From a checkpoint of a small mixture-of-experts model trained on Wikipedia: 2 picks a token, a sigmoid router.
Below are experts of layer 4 (counted from 0) of a mixture-of-experts language model. Rows are named router (the router's row for the expert), gate (a neuron's input weights, with its number), up (a neuron's input weights, with its number), down (a neuron's output weights, with its number) and show model dimensions 240-319. Each number is 128 + 32 x the weight over its row's rms, rounded and kept within 0 to 255.
Before each expert's rows: "comes before" lists some tokens at least twice as common just after its tokens as in all text; "comes after" lists some tokens at least twice as common just before its tokens as in all text. This comes from a sample of Wikipedia text that the model never trained on. Tokens count by the router's weight.

# expert 1
comes before: "|", "-", "==", "The", "===", "In"
comes after: "\n", " |", ".", " \"", ")", " ("
router [105 158 122  77 185 100 123  78 142 149 109 189 167 104 110 168 194 134 115 172 106 184 141 150 150 143 147 152  95  77 124 105 150 121  94 155 125 106 175 171  99 125 131  92 126 164 147 136 115 122 129 166  90 198 139 255 147 160 149 129 153 100 103 105 163  91 141 111 129  66  62 111 143 156 150  72 123 154  98 127]
gate0 [129  87 142 114 134 104 174  67 142  98 101 151  82  99 163 138  87 101 127 159 136 137 125 121 144  91  90 207  89 141 105 131 159 166 175 108  86 141  89 141 108 122  90 163 114 129  36 146 142  81 142 138 109 141 111  68 217 113 149 144 143 138  82 160 116 144 202 114  93 133 170 120 113  81 174 156 141 103 150 116]
up0 [125 203 135 137 111 115 118 141  65 156 133 161 118 153 152 110 132 137 104 125 196  86 100 181 124  87 114 158 132 150 186 152 100 170 131 169 157 105 121  74 107 140 134 166 128 121 140 186 139 101 109  84 101 109 181  84 180  97 151 120 147 134 119 178 175  40 140  71 146 141 148 205 129 155 119 112 115 132 142 156]
down0 [155 168 106 166 136  93  97 178  99 136 152 140 146 182 107 137 116 174 143 102 130 142 111 100 128 141 115 149  95 144 110 108 130 183 108 194  99 102  71  89 167 103 112 142 133  85 210  89 159  69 213 157 135 158 173  76 102 192 209 157 106   0 135 163  98 142 122 145 181 129  88 150 149 130 143 134  53 171 121  99]
gate1 [104 165 153 127  92  70 145 126 145 132 160 116 181 192 132  69 174 116 149 138  64 103 147  84 101  78 149 139  68 110 101 144 129 145 112 162 159  85 202 141 105 128 147 129 102 150 176 117 109 125 149 105 125  98 150  95  63 122 122 125  74 122 155 134 172 105 110 136  62 185 111 106 127 144 160 123 106 116 133 166]
up1 [195  93 132 123 125 174 119 121 101 128 138  92  85 118 176 104 139  93  67 122 123 132 120 115 149 187 105 131 133 163 212  70 146 189 125 119  96 141 121  92 105 147 150 116 107 108 148 109 148 137 164 103  80 104 133 161 163 145 149 118 151 158 125 106 151  96  98 110 186 104 113 123 125 174 119 163 126  83 151  89]
down1 [108 135  98 125  81 179  96  70 117  83 199  69 149 116 126 181  63 130 158 128 170  91  60 145 150 170  67 149 100 118  95 118  79  94 135 166 102 138 149 109 147 151  99  20 133 115  92 187 111 115 143 111  92 118  91  81  94 133 158 102 204 118 124 207 143  94 165 122 114 133 164 104 143 111 113 141 115 112 165 184]
gate2 [183 156 101 106 139 166 107 120 109 132 115 103 109 130 133 120 147 142 127 139 167 117  73 145 154 126 154 189 133 107 117 109  77 151 137 139 167 162 142  64 103 102 114 123 125  73 149 114 139 133 130 140  86 107 100 125 192  84  69  90 161 115 103 128 123 107  84 148 143 121 128 115 132  96 117  93 181 140 139 110]
up2 [ 83 146 165 128 120 144 138 153 133 143 119  91 117 187 135 101 102 123  97 153 169 151 180  95 107 163 113 158 107 166 126 102 151 159 145 136 133  95  96 138 119 118 106 146 119 133 161 125 135  70 130  89 144 125  99 135 137 137  93  79  95 151 109 127 152 120 147 198 137 154 156 116 149 171  86 107 111 130 161 151]
down2 [174  91 179  90  72 112 159 199 175 164 190 121  91 155 115  45 154 164 101 147 163 143 120  94  95 111  72 108 144 140 152 121  72 128 116 126 124 103 170 176 117  57 188  81 103 173 128 129 140 162 175 135  35 160 141 220 162 123 100 133  99 130 161 156 160  91 150 117 148 147 102 155 152  57  91 106 111  98 198 157]
gate3 [147  87  85 105 184 178 124  92 185 141 192 100 111 123 140 128  84 163 181 130 144 130 126 117 145 149 138  52  84  98 142  78 171 158 101 115 117 124 131 114 136 149 150 156 150  81 157 101  75 140 111  78 126 159 106 100 146 139 121 161 108 158  95 151 142 101 134  91  45 120 106 147 121 113 150 135 122 164 176 145]
up3 [ 95 154 101 104 123 161  83 117  71 164 146 121  98 120 159 136 124  52  57 101 147 130 156  86  91 156 104  56 126 143 122 139  94 125  87  74 138 124 123 128 120  75 107 111 131 148 158 121 148 153 140 115 163  80 147  79 125 169 106 159  94 101 178  88 144  93  88 108 147 161 139 139 123 111 102 159 127  72 127  58]
down3 [116 100 112 164 184 187 146 113 121  89 146 154 183 116  81 129  92 130 159 110 100 154 109 119 127 124 144 111 128 101 197 124 148 104 168 120 173 135 184 132 108 128 179 155 206 175 148  95 147 145 145 103 109 134 150 168 162 127 170 119 149 174 206 112 217 139 127 114 154 183 113 130 167 150  61 129 111 165 142 124]

# expert 4
comes before: " |", ":", "–", ")", ";", "°"
comes after: " |", "|", "-", " (", "–", ":"
router [127 159 141 113 148  93 128  70 137 124 135 127 136 166 188 144  87 127 119 158 142 215 126 109 143 145  83 138  84 131 151  96 125  93 126 138 172  84  79 118 128 123 175  96 172 103 153 168  81 138  89 149 157 155 146 137 210  70  57 141 130 185 145 130  73 117 134 175 116  93 153 130 175 130 121 107 124 133  96 174]
gate0 [107 123 108 171 186 113 178 179 135 136 174 118 117 162 172 135 112 103 194 135 161 108 142 196 135  88 169 129 108  90 161  74 130 149 186 114 103  86 120 140 192 150 167 181 122 196 179  71  75 103 151 122 168 114  98 150 171 180  59 145 144 154  86 119  92  76 153 155 152 156 145 147 126  86 121 113 133 153 135 110]
up0 [173 155 122 137 115 131 182 134 103 150  97 168 144 178 204 116 113 125 119  96 138  97 142 115 187 118  91 143 132 126 171 169 133 142 156  98 105 145 138 142 127 102  99 140  97  97 111 128 205 125 104 147 130 121 147 181  98 129  89 156 125 151  71 170 127 115  99 169  98 126  74 141 141 154 123 123 144 117 146 124]
down0 [139 134 131 136 155 139 108 130 136 172 151 156 134  74 170  77 190 150 135 153 120 134  53 149  93 101 120 108 166 194  80 148 123 107 153 172 169 180 194 130  61 162 184 112 123 162 123 154 159 177 134 109 147 115 100 152 123 115 115  91 134 113 139 126  76 143 136 122 136 118 128  81 165  87 120 123 131 119 102  99]
gate1 [ 98 124 173 105 131 132 153 157 108 100  66 125  50 150 115 165 100 157 132 126 100 115 116 125 146  94 145  80  77 162 194  65 138 106 114 114  92  70 102  99 171 169 113 156 162 107 126  71 136 130 127 152  89 179 114  96  94 127 136  98  48 141 172 189 149 124 101 130 113 100 110  94 132 122 155 161  92 160 134 137]
up1 [147 159 123 131 151 110 162 163 143 145 135 177 160 139 137 133 174 141 150 102  84 164 102 154  63  79 117 165 163 141 114 185  99 192 140 139 152 128 135 143 168 116 136 100 195 116 106 128 126  91 179  98 156  92 173 144 144 148 118 134 137 136 119 145 152 186 125 181 154 163 154 157 137  85 142 106 135 101 138  85]
down1 [238 124 141  72 126 158 152 127 146 155 130  63 129 160 143 161 121 123 134 142 104  97 141  59 120 123 164 192 140 182 153  84 120 103 152 105  27 125 117 134  96  94  99  75 171  97  85 187 105 113 121 125 125 111  93  79 140 157 185 107 140 136  82 135 145 107 144  81 161 179 163 171 144 105 170 180  82 142 137  52]
gate2 [115 142 118 198 130  91 146 140 110 104  94 101 148 143 128 154 119  71 133 166  81 122 113 157 104 165 157  56 121 156 100 165 124 101 126 149 151 120 161 142 149 121  63 124 129 128 154  94 158 184 108 141 173  52 110  91 133 172 129 163 115 152 103 168 127 164  91 122 132 167 102 144 100  89  80  82 116 153 120 126]
up2 [ 82 162 129 103 184 104 174  97  78 125 119 177 128 130 120 129 103 122 212 128 112 160 133 139 127 149 115  16  77 119 151 158 120 163 137 118 186  74 124 127  83 154 116 115 161 141 147  98 100  92 106 190 165 137  91  91 168 123 160  60 132 122 116 116 161 140 144 105 161 131  83 157 132 122  71 100 153  79 194  95]
down2 [ 64 100 142 117 135 137 148 121 114  35 124 118 110  59 102 114 145 125 151 137 152 112 130 130  48 140  81  71 131  89 146 109 147 122 138  98  44  70 170 110 155 153 106 123 115 189 164 127 123 116  89 139  93 123 133 128 110 187 160 100  65 119 150  80 178 152 116 179 176 165 109 137 113  97 107  57  98 145  91 146]
gate3 [125 136 109 130 142  97 173  82 122 167 194 131 116 152 127 187  99 158 143 150 119 178 121  54 121 144 186  96 101 116  77 152 169 123 126 135 133  92 101 117 130 135  96 116 134  86 150  66 131  79 140  26 131 165 133  94 153 127 128 136 134 174 135 173 134 116 153 132 119 130 122 150 148 108 180 181 112  87 115 117]
up3 [120 180 138 139 151 130  69 116  91 143  95 164 124 133 131 100 132 117 106 103 148 129 160  87 112 152  78 123 138 135 220  89 133 129 149 192 114 128 138  56 131 165 168 185 107 135 117 100  78 134 149 128 140 104 117 158 128 127 148 136 131 117 112  54 164 117  81 201 179 131 134 128 111 184 154 136 161 142 154 150]
down3 [129  94 110 181  89 135  84 154  92  95 173 105 200 156 152 182 166 136 114 162 117 132 106 126 140 104 168  42  93 119 159 121 160 122 109 158 104  95 116 123 151 127 125 123 147  88 192 139  84 131 185  66 120 164  92 182  81 115 110 102 171 134  89 152  90 129  91 134  74 156 200 142 126 180 143 145 124 183 156 126]

# expert 0
comes before: " of", ",", ".", " and", " in", " for"
comes after: " the", " a", "==", " his", "'s", " The"
router [107 146 155 187  80 169 148 101  70 141 168 142 129  59 165 154 103 154 146  84 185  95 167 119 158 134 121 109 166 107  79 181 102 114 121 126 137  88 103 140 128 147  86 146  86 152 138 106 126 187 111 116  88  92 173 198 116 112 103 172 104 131 115 178 127 103  72 136 141 191 116  63 142 152 182 147 162 147 122 130]
gate0 [101 169 122 143 141 141 146 131 134 102  69 182 120 165 115 140 152 112 143 167 163 141 125  87  74 103 136 153  33 106 136 123  91 166  82 123 139  54 126 133 105 123 155 114 210 125  95  77 121 159 127  87 142 184 150 121 104 127 100 133 151  86 141 150 111 155 138  96  80 113  95 113 122  42 124  50 123  93 175 141]
up0 [155 149 130 106 198  49  94 126 160  93  97 130 153  94 141 189 124 115 168 141 132 106 112 110 153 124 165 170 185 120 157 159 168 144 197  97  95 180 117 105  87 201  50  94 152 144 120  85 115 151 119 157 155  75 147  95 116 105 179 149  77 142 168 118 159 164 191 104 168  96 117  68 107 101 134 191 183  53 162  96]
down0 [170  94 120 172 184 149 117 147 132 120  68  98 126 175 158 122 151 150  83  80 184 140 172  92 147  98 112 139 146 117  90 142  86 128 115 104 119  61 165 115  96  69 117 137 166 108 108 154 117 158 104  76 140  77 128 164  74 108  83 177 116 148 168  88 139 134 130 172 101 130 123 145 162  87  87 112 122  92 141 128]
gate1 [111 123 118 154 149  62 129 131 135 110 157  78 124 139 188 145 129 166 181 137 107 108 129 174 163  54 151 141  94  87 162 138 167 167 166 138 120 153 172  95 139 125  93 107 149  87  86 138 109 123 114 121 127 104 143 195 125 153 165 167  81 131 136  85 124 141 119 198 130 142 174 116 137 144 121  82 104 167 130 109]
up1 [ 92 129 144  78 169 120 119  94 103 119  98 144 159 110 120  92 168 120  95 122 100 148 128 162  88 146 144 126 103 143 123 151 124 106  58 155 152  89  98 139 136 159 122 157 131 153 135 137 149 129 122 199 160 194  90  75 114 136  95 128 129 145  36 218  71 176 116  94 112 105 101 165 159 164 206 171 111 111 127 141]
down1 [133  46 181 122  85 149 111 136 102  86 108 149 115 117 110 102  99 118 130 144 121  99 117 148 155  75 142  74  65 128 114 104 103 156 103 138 105 171 137 139 127 125 166 113 138 140 105 125 118 136 163 147 106  91 124 182 128 119  73 115 132 106 128  99  97 135 108 125 112 106 158  86 149 173  98 108 146 121 159  76]
gate2 [121 164 156 114  89 142  95 151 140 104 124 169  83 106 155 126 182 123  76 131 130 120 173 128 131 136 183 198 148 165  77  98 111 164  93 121 174 125  99 111 169 158 112  74  72 177 141 130 108 120 139 142  97  76  88 117 129 117 117 126 108  93 141 136 159  76 151 123 142 142 158 142 133  83 112 129 159 134  96 116]
up2 [154 121 170 143 108 118 146 153 109 109 107 160 144  56 140  94 151 139  54 137 183 161  96 144  67 172 117 106 128 102  85 162 149 111  61 174 158 171 146 168 143 143 113  91 148 182 109 148 153 220 104 200 152 113 100 117 144 148 113 159 173 161 145 118 157 144 128 159 152 204  86 153  98  45 154 170 137 111  92 152]
down2 [144 139 117 165 118 102 161 140 109 144 179 141 130 163  71 147 150 132 142 165 125 116  98 132 180 170 129 135 131  90 156 126  98 123 118  85 133 152 116 153  52 137 105 145 103  88  83 101 156 108 146 120 149 167  83 121 107 109 131 123 113 126 213  87 155 172 108 136 116 136 118 144 187 136 123 157 128 106 199 133]
gate3 [112 106 161 154  87 182 146 100 151 180 107 124 102 136 178 100  81 102 111 118 123 146 132 167 118 161 159 133 133  86 117 137 131 134 126 111 147 175 120 133 136 129  72 145 164 152 144 152 107 127  87 131 137 108 132  93 142 172 104  80  71 118 104 101 166 115 100 104 127 131 132 110  79 151 176 144 100 219 111 123]
up3 [115 145 136 152 126  92  70 182 113 152  94 126 132 138 120 130 150  92  78 178 158 117  64  99  91 109 182 137 155 158 112 155  95 170 118 107  86 116 117 112 196  82 110  86 135 137  79 105 108  98 106  74 123 137 135 129 142 124 151 149 115 133 121 159 136  75 154 121 113 103 126 147 145 106 100 180 138 144 140 152]
down3 [108 162 125 100 114 118  85  91 164 141 144 121 121 109 142 127  96 152 137 117 145  85 160  87 178 158 154 124 143 106 110 127  90 126 119 111 106 163 158 171 147 104 111  85 102  78 153  80 131 189 135 170 129 141 157 151 147 151 140 116 119 137 102 148 158 136 154 134 105 139 168 103  98 132 170  99 133 101 157 124]